Weights of a small mixture-of-experts language model, trained from scratch on English Wikipedia: vocabulary 8192, 758M tokens.
Below are experts of layer 5 (counted from 0) of a mixture-of-experts language model. Rows are named router (the router's row for the expert), up (a neuron's input weights, with its number), down (a neuron's output weights, with its number) and show model dimensions 128-255. Each number is 500 + 25 x the weight over its row's rms, rounded and kept within 0 to 999. Numbers have three digits each.
After each expert's rows: "raises" lists some tokens whose logits its average output raises strongly, later layers aside. This comes from a sample of Wikipedia text that the model never trained on.

# expert 51
router:512480481488459472534482456503495515499539468510516532490512484479503490480500542491495516541491510488513521523470480522482543511491453521537468512560510478506477486464500488507482479536490541520528470489522503526514519462521491470568517507474516511543497483495513466460533528473520549518561509498464478513527473482497531445479521496482507482494532507531501491554486523485513454513498
up0:522517493509491531529532498487514528449488522487521473490492468543496526483466494504515502509493489538496505524518501512508509522525503499509499510507498503488502517472524536479452547516539569494489553506545436513484462415520502486484518491472480515509494542482446509465462514501510526506482513489484510517522508552485494509474439500494485504534483486483520480506501495510481491488555
down0:492494475454494486534492509553494509481516481474495525467510545497524484515538492488548506496465495496499505449514498505510505448497507522435494522509477508474496460533459491505491481462479529489539462519501493494543466524477507475504460469410500474537537513502508476532517522514495504516553517467504462508514488534499410474530494506485535480505515480445479532514493493451518529514490
up1:469456500462496490546487506515494518526516478485497442504496518481488477469540491501481531493481487488494491480511520503509500476456509532486492488544473519478482530472507487504526529468485470488459503533492506466522501523540508535490492500475491490496515509506464509511488462463496493520554465520462475510491518460455482470472463504513442485522476501480525457536534482505540457500448
down1:492510515487529501528537486512471500486506444530535480460502460495532506511474505531468517503501522483524455497542466490511532502494485529526492477500474475532494490540467500532512470456513498469488486477483529455510448492488480515496532523483533484538547500476463486518533509523484526483447505468493484468561467538514518533499512495528522518526482508481475511489514555455490533459511
raises: ",", "—", ")", "–"

# expert 38
router:538496484518507495449535466535522488463515504495493457528473510548504476516472537500560497521464486452496467453503507538498523541548501479478476532498496492509482554502518489530510526507478458500494524506491502520466526487503515543524497489467522513522528540503481548525472482544495488502482466499504523500505467510515491507501510465462476536518529474492519472485473501519487458491472
up0:520496479518490469509524507505500492509545503491502484521488512521481499458479503517510489525534474493516495489510497518478539513524538510477506482515509509433465488464497489497506510516482518502471511452499481488508469524511484519527468458471505496495511485485492445516473528494494517490499462479546489468518503486544478494508511536496477533479482514515497557529531469483475518507518
down0:518511489478492487490514488474510549513506517476533490474462520500530472489480517500502464516405436489488473449511510526469499487513502481519513499498467529580530521509519500485565550480513491517511489495463471513522516559522504496491500525453503491546492515459503528553499535493519486505521536488479514535514534515498511527505497508545513498523512507509514510535525442503498517500493
up1:511472511498431482501474500471520474484510522500513490520505480501518468528480496497536490489507524486488531500482478496482514490468547522510540510479473499514470500532495502506457491526494487434500523495444539481447516509489484494492507514460490480511523486501524502513487481461493523510495526492508520477501538476466507503510467478512499484465564461484522487519477543470511553524504
down1:519548536521535450511501541492486488487476491510514501519546505498484525481475494526507528505488489517545480488548496505491536461530483504449497491442473493498512451488511521482547511499483485469469505470551494493528513561533504501513501490501499491504495496517463584521496487515481476520480503539506503541532505533514517500485551462454504494493486519546507514485501519473509528492497
raises: "foot", "1", "clo", "conf", "circ", "correct"

# expert 53
router:465468525510495493487507479526483488490511455532461496518465514469449487486539508524534497520527474494506525458496525500541489505511505477477497506498531515523477484499556541500502488511502519494517541536452498511509519445515527540547499483506498438498512479490543466537530489457487482493516502499543464533513548502472506513510478490477501476522478496527459509475486500524488495516520
up0:500481430513501501470519534453463486540494514450470508499492517504519556527487538462541485453496519529491513484513486461492527494479522499484483462501467468514498520477509510480476485513510491507494472508488494446474505521512473479504478502462537475542494521492533482463494486542511497489526537474459493495483535526503507522502520484510536502467486502489509528468503512476501530496507
down0:495526515500538506461492543504467482538491472497521488499477534506492455516512500454476489518522478532522498483519432518548543465503505508507503498490462458470502560518450513543511497487501496482503545511492521514505533438487505507482497556501538479523520515478484565556537485499493519490496530528516548488485524468510489483516481488518517489465500466483483494515476479527460477529516
up1:504462478520461551571479512535479486496494523477472498496525488526475468496516517522484479518479473525509552488503486488468524502510476510514510479455528486521523468549455505531522511451529512495452477505461453497479508538504495518496468500488507465506523510494507519478461512481518584551505524541501523550513493489477519583531497561506510513542526489507520464520506520504521456454496
down1:518491512502508499478500471495522482533506518550468517545505536496500528521522485521520495494529497490495512491485474539488504500523528504513518440539537486507494506482474499535501483461524541464496491464544543511449546510516478487508530460489514471521462531528515505484500487484485507496492500489501518567504499489486500496522497536560486497462506547511468504491492442526508513524498
raises: " of", " and", " for", " –", " on", " are"

# expert 17
router:470532461499488510523520481482529476459534506471505534479494454530514527469540515503491523477548509549497507526489471509454463470475530547553471520464499516483518534500479475538496438521492514499528482507461497459481508520481495508516536480477499511531509540502500510502518457505528540506469463499485486487534463481528492504495522471549497471495538458474489505487452498501524525520496
up0:523528513503497521492483509505503527471481482507518504533481506488490478492465543514525498473508461494453481456492508525541484517525510509510531470501507496517476511492495476502529507520517515499520527537541490452498502467491539488481505519506464494512457508520533473510482470485468456459520495500485450493503508508490503517468527507507458496491538446476521529537483481473529528492555
down0:497520474499534509509513521508537484480475531510490478500437530522488500505505469477526505472508480570517500509468459536496478498484519462497500484493494466525523503489505496536455495487506516480519503487507495527466508525454487520478505484509497507506532483539475481467525514483425519498460481485514509485490526469524469512513509457461539480500495520464510471492517471509501522450489
up1:481521526520510545518519516471523499494500529539473519526514496498502535485482503552493482495439502526516549502552431532492495466507470517483502474470508483480493491480481450503503487526513492537537532543480523510468495473520512518503554524493496462495511512519482511481540479495491491494505509518554508450511474563482519532517497532486514509501491521493525488518510492507513494489461
down1:427492460550526494535498453475504502495503519465508502502544492533554523501511483526503484463473515492535516518503497515509460524456486511477558486491501504524498537501480522507490472538510511476491513478481512473447541526535513492479484471515489473475504481513502531540485505523501442460457510517519499512490506485517493455469514508556463488495470517513532525514512491507500518492532
raises: " ", " –", " of", ","

# expert 25
router:514502483506488481511530471504519482471507463497508510473510463544469516527523554513507490450484467492511473479489481546491511535562498495497455509500499483510467525498529525512494518500454470502544474495490504498516523512511529516544493472507511539523505568509559523502521479518483510494480452503493515537469466493517525452460544480497471505472491462490516485535451509536530455484487
up0:506492518496500499479528467498474540519483469516485522502483462480493542498505530493489516492509508512511520481520522466474468513563501500555448499531491540495527515519533445427496520510501511511509507527517506491517464493498525492502522511500505502536494496537529522461486520475502494487553490494489482506534547505489500472528511502512525488539491474480521503508462498519437500489521
down0:509494539516526478524505506506490516479474485458436485458510478496515484473509478496511458499511545473481528531507485525500513518553520496525486472444505461506497489542473514513531491529548461468475478467485471517470536482497487519488478536560490482496481480437510527500487473510533479504431461486504472460466537471544496452469453510526497543481518496522488460475537475437511520497466
up1:540528500533518463496464509454532536502513492475492554536492478515475506487514481523501505491538467503510523474462469522463478506490509523514479510503565490466492519493482508486518484468495524506549509492525516497565493541541477495460483478510552467500449470505495495496527512483536525516510547492501486557512451480540489482509523498465551477490472489486484504541471493531498495478531
down1:482508504466505538462503480500523500494493488520481488500460489469509491516503517474533495503483469463518487550492545505525502545529469542499536530500513490466517528542517487483509471558510497509484472463490454486487517509458499507547466483469521484535449530492499448485486499463491522527514496467505507511539517516495499508517553481494486452468439485471510524525542453494479473516524
raises: "1", "Filipino", "2", "parallel"

# expert 85
router:542455447488498522472492529491476470510493535488502476515506513480495490517548532490493498525471530532525513502494514509542489485505505491481462460494505491435504482469483533460484494456529509493486475541462492468510429526521459514466521469533489488535449558452475492490482480514539503498526470518512518531517471505488502516498507504466521519483479554521454477503515554491462536513478
up0:497511489492499525527511469489494517544525497526518491500461550493514507476458480501515469453464499477504477481500514539508578501543482464493503497515469477449496515490507520508498491463514517489505523509498520532498502526482485487511523490547466514511522486499531493503510469470513543469451467502473525522480459513488509497453471521491452514526496510460556519505496546493478539474514
down0:475499477511512474480490471526497484475547497502490507496508483515482537516512520503517446485540498461470478539478495570480513467531527519542484529464554493508498491473532446498495522505474522486481492539501475520465488487486508474493529493511520490476522523549472498533534439517471457465512480487520480521508521511485478511525529521497530483515497510477472457485532524497517492517505
up1:509525556455513512557554464516513490536499510477515537526485504505506514485519537545472471488538510497502528560460484502522525552518474493515493466494505495459448471485524532501497518526496502490478488519487531535521483530497469497518493510461540499469502499550508464496527462514510509508489551468500488510496480477453516492498553538504524495445474504521530494489550459504518507481490
down1:530532458500500536505464501522535523484447528516554471488497498475535463521492481504518525532512495494543515468498467548500515440480490517482496504510524491520485485495497484549482504518477483541476455488486489520487516470462505546493464509459499495506508461442511475493495486474476506529489527509507488546521501504505456494466498536498505519509468537503483494510494493505493482528446
raises: "|", "Source", "-", "Other", "====", "Man"

# expert 91
router:539438528509484523485471474497475477507456533494532460512526498494459491538461509506489506530448509465473470506474538509512488514486518521514522534544491499448471546569503490452476497471506523475488509504504479511536437528536505480485486481483484515464530509474460515504468502529512555444504496492514483535512513499484485489526484543527534549485499461480470511523501490488526481467494
up0:512466501470490520461517501489515465491476520503465527518499472567502481477511503490522491516478497482520497500479462506502516504496495489539457508510512494477510460466549505526532496453486505518549475527519511519514473495525530552477541525514510480523500525474542508506483514514514480516550503500472513525523502550503505510529549489493527445506480526512456504516459478473534494517479
down0:542509453467510546481456531518510525530504457484503546521453532508465542475473495515518526491503508477558513519494480520528504480459491470491487525497513515532486531496432480488510482540523480479481468552535498493506499469482505522488505494476541492499544537555469516484466488490485541455503497524484503496525495479491481467474501510479466480477510522499492469476506486525488561535472
up1:486513513504498513517498485520465483472534516509530486527516452509486501496494499455489501465480494497526496525526487515513567454511519456547499523489495553476523467484503518501475491489453531485524516537513475522481552482483508530547528485530463482502481516494533514518460489480501520526485522498549490541531501515455538472472489519463472509460510537553494546490508482520508514487488
down1:450528503488509526501499483539527486500537520481440478437545485464511519481493470494469524518502477491473522480516498522496496492491475510519520504431576462541547515493483513505549468512523511479467523552512490509513493502492484510515521523518498486470539536531521513499525444493503489548520530527501509501480492498548532502502519449449501475527497505495488462516489511457499532498477
raises: "\n", " Ref", " Length"

# expert 8
router:546458475469473473506523464495561482531494487524488544472541477483473511500524494503486506528513504464523530503512486515500514516500447521515477460496516482460483502499530474503457470473496535496492477462538497523520468473522509467491494490489458534496475500527544487470552541485545544506542543493492470464507479435527482443514528471452475481492507528542511530489449493491540502498477
up0:496496546531517497508511509537504497491478495510502490522497495532445548525489457496486495486532528497518510511513490506508487520535502490540473527510473469495501498532491527488498525485513530481501538478546481491471493474497494500472453452486549501498441504460513498493459484521503496525528487527532459502446502499493503483496519558501496503480497484528525495527510500521485514489504
down0:496504501463507491502488431484489494477541503519488494505516485509521494487472501474482507545499496503493482520523524472474511509517522503513463464484463452512551474472509500475514498544521510509535503480522506505532490528546468470484472480522520505546478483523471516524499517520500505501500512544465522502511431503487527522523518486497515447483477490545485543463441525501494487459495
up1:521508457522489515487516478503507460474481478570516520479453532521536470495510509470479509491488475454476469504482494529532510488490482463528540489475510530495472502491517461507485511529497508463525479541532512532465505511475498516559538457534542478484587476524489544510532460508517516497455481473482502532457457509557471480483520509504477447501491492496521500483522479484478486503516
down1:564491507495558518524489487494501513512543491533507506459473504493480512516490455499509476461480488545489492467495509526533512514464489507520499484482477508462473494501514502505506497499444511496498534518455520463479526530496431454486483457521518526525439479460504462478498527522495495486519495491531476513456503500518534492488517509504495499524575452455556499515579487511472511466515
raises: "ible", "mm", " |"

# expert 87
router:539513452478526497488473469536510520456481522529502540542526491493450505484515479478489502522515484462507534520503503474509501486540500509524457519515514488450514546473520528511471463468476487483484457469515537493487516524477479462469480483487467530472453505484502491487522515494511492483468506504504495511528478476513497470507479449484475494538495506507472507471502577484530513528504
up0:493479521526494478463501507508508526535500516493500509480522558526523488452492478540474467456503522511504525498450560490531500454494497456496541430511469485484530520495500469497519461543501494483517483515489509472528499544526494444495525514487508506531528503478491490507449482516501466510444483503505509504523514465532489489496545504489505524491530483552523502524500455485506499501509
down0:469504516500497504516487512442515506474466498522497482511530441551519486503505472514514483523523501492476522529460468498532499513515519532545490498494506522525479570506463487463477521547578498496473475518503479519489493474503483491482488463476524483515439487502467544455520502478498488532538502550494497500545522523471462539494461481516529507533489512500487516467528519517521515503509
up1:523524503542507512506538481531479484571503493543489506526495469473487495502510480514511467542491516479567485465509481517518492500488530519467447480499553517491453515497486495516512500479505468527525472500484503485461528458453526580485499502497545520500525488526539481461533498462486524526488508460467480510510505500476540519479489507491521489537538521508473520529460461470537522493461
down1:484517514499534507503479543471496503467492479490484477536506500485524505467494508471521528494502516529480504537530512467502525502516457486466536561497453440492459519495527508512526502514458485502485502495477538494522503506539491469554489449524434548459540500514480493514456441518528484515518520474452463532517501521498517527487532470480482450486545446530514485533495532469496509564493
raises: "1", "4", "0", "2", "6", "5"

# expert 59
router:445474517482520439501494524527476531529527527563481467474489538534491514508532521511499486466543518495457511495509482494555509524518525526510495499511518509507525500477511497531500530501446472481468487487520499513463507523480544508535487468530482486527551491488530523537520558520505469518498514505544481533518492481547478517479482477512449517504550500485506539479506475508493483493480
up1:520572530511494522491473461540502537509490521535462512468530485514552479490493546493483512458512517481535509514488496502482521461514488486455530516509486516441490492504500523481541507511497505484486494508513520506500531532497521466483518531495515493484455505498487503489495529516451521486463456519511517512422470462512437512482473491479514532538524505538495454468504554485515486498531
down1:540487522493519533472491497532480504523505512516542468494527563488508492502558500472493485522497485488495502482508542524530480488467517481492493511541455479499475530529487477550523500482528486522516447450460486515558527494513504464488488529512487479498504530494496473498533558486481481496509525495483465509538516502490523495438501465470528498445495509497515489541490490527437515487498
up2:518490518503524490492510484433514484456517487480535536484516548501512538509460507506517574516471507480493505490524468438470544490483483482493529464473507453482488547468468542525529496507501520488500516523511502455495487547530510536498511537510464517429508507547502476481499501517453502472549507496497593502483491442479503510496503491517511536488520461505515467533550494528466500527449
down2:513510504490502513498533500501483508506508477473502482487515504467518490500472501529499513488526489531496539471497511531522523499484516528450458514535523464497503501482482522511531522508522502541501466529553522509502472526476532478533484505548467465516483509469497511500499560456522500487537504487485497543460511532567450468517550501475511520521492525515430529497498475546510512492488
raises: "iro", "per", "line"

# expert 20
router:494511487468549527512484515479498501496514492473493529505448532459531531479507464501480480510488493480481499436501519479468517481461529473507518546488485525536492456480474485515523470493529485525510492489491509510532450497442482481526481487507518490511481485527481534470476504500480495477486485484458490460515495476486535508465510516526506489536492466496513495478540495534514534561491
up1:503555462504503488536475477541545475508474533537490534547523523508521531526473480502481526486500540494483548513486476492489481480537478507514466449500545505515450520501481497505509475506535526513510448540540515491493515542487506547474511496486485480453525526469500484495525502481551516522519518478495494505473494491506457477481516553513534493479522512535519490489451485479513504492522
down1:529481545481472467492491487515540508507456506495518530533500490495508462498490459495496497471480488484492522537517463531479514498520531537487503502464505448505490543492460484507492508479558530553551481503532510486510499520527493500515549466524533500492551524498448487535487514488569542486468478501536477549495517543503502502468477530460502491491518504442481472508465494536483490472510
up2:509529469483447525517493461526492487491510478474474488521541547516532506486469503478538497497473507501489462497488448434521551525535515475539545501480508468453511479504466489492538513515475520518505494486524502536550485530520471521516505494514480532465490489496482514509498478540522477487495505517528506462499526531477505533514513470491497472453533496485487494508509514521536530517518
down2:524508502551519475520520511526491469456549486472555468500502522496470481533465517510520476514499525549469502521474491530509491525482529556480486523543496509477520538469485478504506496487493456495513534498492512515499561512499472474464492528514496490543533524528506490543459510501427483482507531531499505501561515556552480521514519476514495471508551514496471497501522495477499511523484
raises: " V", " H", " L"

# expert 13
router:522504457462523495516483470508484533485525537525521514533473507473436484495512494470517506532478472460474507530506488489505522489560508490555467519527511499444491556465506535503505484474476493516499473482521507492511526489517499473506520480454497518469443547445509490477494537473480520471475483509470512524521484497491486437464472470462533482545486501484483476491476544474514513555479
up0:503531523483501490512499502540501496521485496517563484508457499501444492481494492509514457486429517494522562504465514482465484511449492515491561543538444523504476490490514465492528534501494472474485538521453490499493488528510511503518517512482514515479505537512521478496524447488531479526472484529448529531479476467512476470532502483499497518489495479522476528508513533521515534464512
down0:486485501518481515495493516493539524539462469500445472498512506520531530514474475447460500525492513499524484537517481458509496509521509521502476496496490500490510499492506507533507499514496533541443467514508491496515486542480508522496471503501506520497483450512506489551502465477527516489480535532485478511486531504487568492455479503494484538508445494456528445489522496460519510497537
up1:454494572494457504537526488491519504507515504532496494474540462507508548521534464514467514537459516532506513451532505481514481515474447482533514488502516489527501499507515488462498470512506488470532517503507476517515481490545525482482498501531516482457471525531521536563571523503537469519505475528456491503495569477524496469521533502509445530504509490523541477524548551478494505489464
down1:541493496520513509483525511512523503478465504521503483489503498511446481489514474529469535494515517560516478472441494506526523523533475515508529521533487499545489522508475484525468499507530517522560497513524474501523500432508502506490470515504495468484531525551497494487437543472497515505526518446530471528468526508491493452528487533465448478518505463529532493469470482484463498481481
raises: "4", "6", "7", "8", "5", "3"

# expert 57
router:542478440498499534472536506500479467492520490564508477520521524549468519519557540525499508559462467534494501489437550498508511507480513459473471493487500491466499485514490495465464529496466510506503468524526523497486440515516514473511518494518510503511498567457472540522473487534508546512508482507504520508511535490517508508530498500451516533482475491544459485496488560491457527457490
up0:488481536531478568497518529491501514530514527526507471529461498474504501505481498486491499524467456561479531499486458525497452456482533492510531518502541483521475493474512528514507473487507505509537528479471503489508487574503491513487503529515510500489544474524508495507504520459458521482490480496508488527439481479503503489507478455481490495487517482460504501484516478547547404458484
down0:511480482524486499478475459479458526498513534495506524514532512518512505457504507517488506437555497447482517505483534468464556489468464497534489483481543506508504456485479481554458482486490508483507505526458497518440538495524454533497513543455502501483512499501468462475513503480491478475529515484473496482529471555528566486505541512486503475439536510481523490525480479453542534507505
up1:488455479503503423508506522486473466491499468509523454473471523499506440483508470472496499527506502512494515488472526513494477510505547462535496528506517497542528521498478495537453446469545497516477500573552516515489469470507505492515505501511547484492502508477524516533507507516514455511528474489515495465486486496505490523465518453490499528518529500458499530504517543512491517493531
down1:519497503496509483503482493520516529516532504514504532498440499482474498518505496515509487516534453471523519518536498551456494550524499569477475445518429504492476472494523510490459531483515477489485478498492470477484517536478474523490511495471521547490514470472456525452448499545472531442479490487525464555499490464486510504503536532496521488464495540531502495469517479480529549506535
raises: "\n", "===", "|", "A", "The", "An"

# expert 26
router:526469471519522463519503535485479489515496473528511497484516500547500519521530553503468489501485446531463471513494479498503492487497516547468439515487489471496516491499498483466459498512497502524490453503510479479519442523454451463505519500510485502513476560480485520462487501468490492524541458495493543525518533487520493505486555496493515532489483518526466487510506541513484539501499
up0:484461491499483534490505454478524533499511501545462536487459508459495561512508458526484473537498484540460484513513473542493489418435514521491484508518512499537474489570490491495537549469499500465511518496517516502498505484506464505483509513517451517535514501517511503492517509535512488527450476502476511504495489493520483481511547573522473503494488506532542453508498492488519494488523
down0:492508506539477504501500528500496499470523491509527496498468457497496465554509513476525499527539498505545476534516489501547506490479475482505472532489479490464461469512514505548481485499463518514492535501529528465533485534534507471465514499506529501433487500472494487499505521544438515494525479475556482505445498530532514519495473511545498462511521503500478474497536489478518506510495
up1:523535490517465514521457505440482551534489512508503476504481490511476531505537506483505517512526496541459463492518484469512496486540505506535472515521548475530506484500524491528486513465494522498521506524497489483502504532483498550509489522519466455505517477488499473532483528536509466505523535550509533485508495535502462514489536512503526463517484479499432524520504545512503490519489
down1:502530523484531445510510470498493464458462503469492527465502538526504462517497500474503531517476497489500508495495450513500500490554537487464531490501501513503491531544498480533516500512518525518500515507522529468487462508530534510520531497501484525550514526497476475475565499490531480509459408492469514537495527502518530490491487477519529516528492516487499497544488517587524491501483
raises: "==", "===", "In", "A", "On", "Since"

# expert 27
router:512506445465493509521487475495565502498509519523466508453514487462492504532512489482483471520511502476520519507503496524491531500565496534478476435513522483469470529508515473519503468498512492533533523549488495514480504526503486529472520519514458493513492519470514450499527520491507557519494532515518485461513470515516514470534482494481496467496508500524514525503468529477532514482487
up0:527495504510496513521458503474504457481457503519496494514522508497471525513506533513448512530489481502494486461531505491512504497551474509439541512514527472488487509487499485497485503516513509555494499477546501478491477477516521528463564491532557509519512516530505468512430496560462474518496508510486488533479487517477514504493521514523424550467489488486509496525495469457461508521487
down0:539489525531462493497493482506494499540481552543500503498532551487551531496502516530502530499468507451538486536463511494527468475458497481540530479446518515514521450504463496512481470504497496512517495480501525496489503500518492501481475526498503504519501460516502487487525507481538469527456464521479509519487547488533489515494488499504509424539511538517489494488495461493512514546480
up1:508484498521493501516508495497556487507489533489496509479510514477540470474469470516517482461573460524524470462540541508470503521426532457499508529538488512497452508453488486510489498504458481510513498506485504493479518522532508515504516464454455501444474487507535485494478472481478498539512520513496504537494497532514501526489464496502476518479535510500530516459520500467493493483533
down1:508494508509489536466502521520491489497496427528500520507531472496502497487525470498491435546484493492472545547510491502506480510515515525507466469549498427517480494506489499502513478461534543523501500513481458510526498528520517500489530496498510487465515449519498485482507488486502466496500581570537502516478531487548499478450526515493488491529486517496486520518506482481482463502475
raises: "″", "ized", " sole", "occupied"

# expert 43
router:454551504476529519523449529483483542520452504525526506469493537474487495488503494487511515516513521465535504441516492506528491468550495476489505532530502504482518492507473539532498520486557500485499518491510477504499543481489526493460484496517498536476507518477552535517553489452553512525531513522534481478489516452485440540502502491469458521483479534492497452518524499488499499523514
up1:508491493525500443496553486511465536528507516500499521498458501505480512462535523479464520494500491483509476514505471565520511523511496494500470491504486510478532516480489551496514532493489464522483501433518439525507513473486490525518501484463467487467551479472454474543493455541468566440515470506498527495515502508550510504504527528489498525519516486535483522521455467516510527535491
down1:487484473514473499514489487487549454511504499462506491538517480533532510491540483475523458502480559448493503503512520507465535524532519496479518496484504497514476504478499491529495454465518526521510506566478442505510484487533493482511475513528519461489484460490500534492452539515472544498511524517428485505517517523495511508449529501539492477494530533487479502515519493506458466498505
up2:488485457466477520537472467473519488498511518465485497518509549526492446505531477522482481506485492525512534485480521534497447497538499519458475545448473488494487508518497497484535465452453502486487518522466539493481486522497467501513484474507490496533469497520463523520485493548494459485454495466557528486498491507503479470452501566479544467493433479497512511507522505449471523486465
down2:512469475470503502484480491454491555495553496476510486513523482522491478481524547474531495505488495474563504467491495540478482496532476466534517489488492517514517483508481495497494471481485474532509537515488502502493537510526510534523536481525468488496499513495535544476526501510454549433520504483481487535502506494453533521510459486482499532558512503531532492497525506521505518537498
raises: "ism", "lyn", "le", "land"

# expert 67
router:505529506542489451539519510475506475466508504496510509506488485457520526466489487499483485501491522496458494512514489493485480493471529463492520500512505537504486490490469486513501500512544511536505475547487491482528482515464462498440473523514545486539480478493486539486504505504515503511468518495468497508496474516514495509485484484488478476470522536464481452472510477507500512509507
up0:504469501505553504481478469520525466527487474478501505502481458510533547501521534474490469532456532504508499482544511459435515461528454483493566474507465493475462510505483548501486502511502514520514485515477479529488490473504493499475500473493472491505488498514502485504524538511481521505510496469523493525488439508501501489499524506466492496480503520492491482488483507478492453468468
down0:526461508519554547493474457541483533504517482506500530493471485471495479506492491497541517511516503475489504505493525501462559523504519487514471465477493499481490510495487496491528468557519484525465497530475499543492471532454454490525486544513509479518532518524500517492521486475489524519498535488475471512488494505545532491532463532520493451530511502516467484537525522542499513523511
up1:460529550488545552528512533482519519506480502476520535508497473503505474478471508540509535504529506467520509519445481541534524499494485499527456546437511481471483509513503492518490510545512540519510509487528533530528493490473535510535475483529509490506513512517528483451518500507492485453513501490523492529502494469473488498499497492514509458496450521520514501506509518512543474475483
down1:484504524529490521509510525481462487515520496538484470488493486489506514511480514498549512526548466489500496487528509493530530532499480474467516507481498503532532497513502516499466525519517520505554453459477547508492443462509518462498528520514482474486521491529525520513514491502482442518517504521441508459527471486472439528480518509531512535506504513495502497503504479535492442513529
raises: " Cru", " Cross", "os", "ist"

# expert 71
router:475487517500516526552484547479478546508481512521489507473485526462531493508483492482544494496493518485535488484523474496503520520510518530450533516510525464447477504484505532483490466486492502518466532473493489524547510454467498544493544526490524470452495504511530498530514505482460476488475546509509476500494526490549541518490526471493491501501487516472470538473519508467519439499524
up0:519511459478493496543498478508485508524509541490480441477505479518518547461478536504525474517543460495498507512491498515522480469551520487483527495507498461484477492527505489470436506462518472496463498475502493477513504498499496514530485506536480502524504496481475474486498541503519472516540487483502490511478474492504538470448522485535494496516518469471477511517533519494513555528480
down0:480472528513506486510462488478497498484480484545483503507523484452545471485497493484524506515516475529516505479492492493563460475496540506509505530488535450516524500427516452487481496431494494517501484554487498469547450470468466503531500534513473526521530481506538461486507520519507491422521486495497496492530514529529508505496505508486499469529503487494467514483530454492510516496474
up1:525523463543494509520489511513508497551467502519466490504518481502467512474522453495484504498488523493451521521523508500492488470476526507515499453449453472510507503460486531461525517507504493501480535519461439500466516523493469501494542517500522493449516484533484485533503511551523507489517488513532522467469500454496473580478523487475491482482503484502470536484536496491514482520511
down1:475505523505500495523533520538500524463484478499505489489506508505521467485485495509511518537480487498463553481524454535495519496503458530526484497471483504557484476519524523529511480489519517521506488485472507481466465475527474560501505548476513500574498466489518454511510527519492480517507478561506504500468499491496490421492506504489525471508539522495517508512494492472503480422466
raises: "line", "ke", "ita", "án", "lin", "ien"

# expert 83
router:543510454456523485447515535520557474521541488488511489487484463469484510501504475478547501544505501451497528451509490483454516466477470486539460501500482487452524539509488486526503472474555516531463488465540467505458512495509522517479492499490496535482446499488472471508512525476551508476511486505493504477475494509501483424472494490446518490489495518479514547479494478459520501480487
up0:505493497492505529497485493498528494503490477529527505516503507547500535501483492526543532490459466550427521537463476437486512493489489555510468489492509489505499487478465488530473508495510502523489489467489484487548502558540520534487496522487526490499500497525447501504476501544505501512496473471511574485466479490490487466451480494515492544490496518503466530512501505535466486541522
down0:482446452485534480509477516514481501489500476498501507515497497516511485537485499537449493455516480499506490438520470490563440494489495532509481515528473497536542511538470555477505499487467482530543541503529459556510469488503486516530530470505512480486519517491505490531486491513480478506474514508496494524486521519512530519482462482537522511546521497523501514542526503532505492483492
up1:457471512483557516491487548500568495497471504559432510460500516526525480507545500493518498478474477461472479533500554456488527541525436489532497518497478473493475488511466511482525485521506499452530502515487490484517504504542478487477502478517499473524442515449470520538522494516505492499472491477473542470480458479503484506513499532467536495480504502484539497499490517483494480514519
down1:515478561501520496493494500497476507499491502509478501448520465457534527516535539498519490485527520532478517473532505509455508548495528510493516532508473497513503455490485525494510466494443506487481544513503491488457506500516508496516484523491502477475549497506494501507485489470482490476538522505532490522476562489484501488482497545490521503468485521475536460537501490515512502465544
raises: "–", "'", "th", "-", "0", "−"

# expert 89
router:476501516497489518483506450501509511532497498550514460512502453499470479502506478477454502520498501511529468529525523474443506473503509495488500534519480504534500483491543470478511491511506527538541478469481517506483544522528470510474519502508487481506474513520487462524501506494542503546524518492501507501485449514491558474505534509489461514530506495492498487541525472514448456495521
up0:538510532543485478504539496521465508489517498545490532500506520496470503510498470517486559528498511497478526493471488485457518505523482499519509561480483484462538557527439512502494490494540518503500480463517472458528498500492490457525495505514508485498495487475477565502515485526470496477515474470448458547467553518518484517479500508536528555497531540539500489444521476514482564478534
down0:491507480489503473471476489471494502501468492490496490488500461543518541496497482465442516526509521499495500521498518530530504535555504458521496517505503494520490471465508456487552484534513493488452500492481513513532460495511529506517504465460477473548477514502481468496482471500507486481498487499444494503468499537501460490527507487509538444515486498518489494508471511500535484482517
up1:473545506544543511526475526468504489480482533489469443501487532497482533526493470466483515492503477506523522491467500466463435511513521529497504495504500507513501499492526520498482487472489499465463528490483515486531536535521491476462507509537512469480504522547516544455518491464503530552458509504494497543498482481487468518493470467543466505509522505516509495505523532492506505497502
down1:496450475494500564496525533499533539521505565499476493541503461497518494489497480511443572498523498503477526516518494492497496517481500489542497471505510515495530536486485502486463499472450525466498484531506527495480494496464492533498471505492530533540524507478512513500509513519541516503507491508524514493508441512464501499481438508521505509497516447482515471487519463503496488484502
raises: "1", "J", "A", "Mar", "2", "R"